Below are experts of layer 2 (counted from 0) of a mixture-of-experts language model. Rows are named router (the router's row for the expert), gate (a neuron's input weights, with its number), up (a neuron's input weights, with its number), down (a neuron's output weights, with its number) and show model dimensions 240-319. Each number is 128 + 24 x the weight over its row's rms, rounded and kept within 0 to 255. Numbers have three digits each.
Before each expert's rows: "comes after" lists some tokens at least twice as common just before its tokens as in all text. This comes from a sample of Wikipedia text that the model never trained on. Tokens count by the router's weight.

# expert 118
comes after: " the", " a", "-", " and", " of", "ical"
router:092145148125139098112147138131092136120109120135105149104124118128141149115117097156172137110159088108127116172106122078088134110150082120112127111135119126155112157108150123114121173118128115148139083181142111123120073145127175159112100123
gate0:136117136094129110156152088121135133113139103160197106090119092141108148113133150092118145111111116098156145181136099111115156078168154145113142085120139133139120148158134124148126169086135122136132121130088111150141093105098154129131135156
up0:148153107095097119137052095127118129133110133085125121170143107111127105089136116151098127123163121152102155109163147128119108156136149096145099101131153109110114152102120073109134130138125150140124169112147106121116123133123100132160113139
down0:157063079112119161106134128164127115148097100099132137209136134109118133105097128142139133084149103131133116167136127097149142104090141126138154141142111153154134148167166133131117096115131127128119153125165100129096133097127088131106106113

# expert 111
comes after: ",", " is", " was", " as", " known", " well"
router:115118113135122116112132178090109109120098135131119118100125159166145148139132148114173140078129116118125130138095146106077134155122154135095138107124127144065181123156106135121127090128128103133082165171112129119164175145127126111099143109
gate0:152125137106132133141153116173093154122120128148169144124143140191112145151132134100112171095144132122148110119130117140148113156135146168157133133178082122118098121164105145107061063147107157137137095160146190136108110153135136140164143098
up0:128143123132181107116109157145133056123119087139118145137148122086107106143095121110190102124120103100150118149161105103160162150119137134110173162128180116131143130104147135140178176127123147150122133099141120140112159136117100109125103147
down0:140169097147087122139144125086132119111110115136109107141082106134112128164133148141129143183092133149161110115092119086112155130136176063152100120092164151100116102148131133150150145114120121136108135085145105105146151137101113137101117123

# expert 35
comes after: " the", " a", " and", "-", " \"", " ("
router:138095108117110147083134123130111111102146125156122121146106106121146122174138092141129096095124107139129104155153138098103111134150120108125117142131112110152134125158143091119120150125123094139090106186132115123157050104131202175149092096
gate0:155131168120126143104153083121129095153121141141145091129080111128097106142112105170140104160153179159076168112136162130135099137117088114134126133121126092132122141145145123131157115085162152125137132115105130149133148135155106122123139156
up0:121108122115112106123113116146136103140137143154112135160130109113120131103120087134156119127176121106151116155136147085120135093114116112169152138143114120121117118109135116113138145073129144140172115139156108126103135138120119106146133186
down0:158131112173121158150104119119156105112126177136155161150131094120129150150142116170156150145111136146141129148150105126156114118124105134114163105142152124118120097121134125115114148136143084157161143141142140134098122133113104167145127151

# expert 80
comes after: " of", " for", " to", " in", " with", " by"
router:126158128103153169133153128155123108104117110094121101180123093124136122142128114195162110095113125118127165110111167112115101129120120126133115136128143122122142108131128129131183142101129094119102082129078201170165130179131162121141104096
gate0:094170166143122111181116118128203137101123160132196141136141126101129136113138116137077131145125123144144122130113154169099128119133123140078135144113103105121118098139113164131116142099075118124107116105088136149146132139099113124093143130
up0:129063156158120142103172112100116132143112087149100100087158156140116148127133125130161140150109119067151099138120126101144098103151110146166099120116159137148166134139075124108118109171115083152154130137130100103119109129105090118151068122
down0:136136163120133086135136098132090068114138122093129101121125160145088109146141172148109131111154119148107100131184081109133171084154139096125135139145141097093100162093167171153149095149104119126116113085129118128145132105131127138106143155

# expert 67
comes after: " the", " a", "-", " and", " (", "^{"
router:168117134094148117085169106120104067096140081114123173145104125146161105138141096151170133121151089134132145147131087107122149119108119154134111162156148167160097161101128124089115168141118123102095133123117106085112119170130153142135147124
gate0:120145118161134121162163147135149121144151109133129136145087175163150183174162131163122146133094137145118143105114126138126111108148065107122116112106169102121122152129128156131128085143120130122117106170139089103149092083102139142114125137
up0:151141126142145142093135111130101101162101124148130131130124102122148139112109119086110120154177128137111073102184126100087193114113110134103131143132132093150168143129123183162122061116097137136140159098120127162141170117153128131127149179
down0:148122123102141113168134159157128123123145114068144143155124131113094149093111112165102102110105070110164138089163132088104182150144156089078094154139153105124155147132140067159142130126117101131089148131105120145143114135132078091094156163

# expert 100
comes after: " the", " of", ",", "-", " and", " in"
router:094124134119098142168177118133099127093135130135144151125115105114147155130183109151163154133094105112115198156111145112088129128158129147203127156166139133159144099130112150121126095126116122109147130125134163118166074144130171154088137120
gate0:112087116133132146127147165124131147121148063114183114111139101098133122148153144100118104074101102072120154095125088096121123087162170108099109135131152097096137117154192138115114095168114118103140139151151153112136109117137111114172069105
up0:082133134100111136088139088102135155149112101124127106132143133155138122101118124180135133130135138116151104205134138112129128195106148149118157139125078163107087194088114108115141177104144116154105149134106086116121151096078114144125121144
down0:131110156124171102105107088150160097150140150154153156124126125137093098122112121130130118139141060121112119162126158126126134082111123114161109110153105108098127099125103133130122159166138069139105109177140129187119109164127104150106096097

# expert 50
comes after: " of", " as", " in", " is", ",", " with"
router:174135116137132143142144072137135114147159113111086118067133117157142116090126111186111130095147104107118126133137091126158098127093134106134111158115120122161111131095113113130153141104129110137098130119126114130138143104145101097136149175
gate0:097123098133130107123117087117125106130128150083126113097097095102123109136116150140144091092112172117157087098144106096150097122114129116127075130142120120081086134116144126151175098116109125085146108130136117119073166135113141138149087133
up0:095106123129137111156142157137148128115109166141157106143144140075122182104170122136107147115148117106136136148137110182136152162163119164117139117169101133078110132123099168123094093168149147159114121133139092118104118121168142099107169126
down0:143130104124159132164100093131163135082127133116121137171166131151160107123134126147126146114149161125134078084154158111170176121116129153120128136175118101128108098124140135109124142123157117101122104108096107126108112108160134130117140154

# expert 117
comes after: " of", "ing", " with", "ed", " in", " on"
router:110129118134160100093128080155120157124114099166117103099110145127110115072128118159141155084195121100123102119107124077139121164145133129094124091122099112086111111143136099093118144115128140096106128149130166103114139131131113112131141126
gate0:105102135110128123128114127089094133141107117128152134067148134133124115137126125154149132105129144125117122108115117114119158155157168120116119094149109125113149114125199114105107136116129101124143102120119125126131116133137128126146132083
up0:137148113114129124142100168157135120156143082090099125102095100138101130147119113130155129134153149118139108170110124101141142101106096132111095096146166122117091159114127134177117159104166097084084142177147139097144136088179136143134152136
down0:143102108112137101108115120157161080095120057128101101138106141105107115115089150114126100102134094141157161125141116150138152142140128112174154095133091131102132140083129142133113130128115191134172156119150153114097130155112180120138149148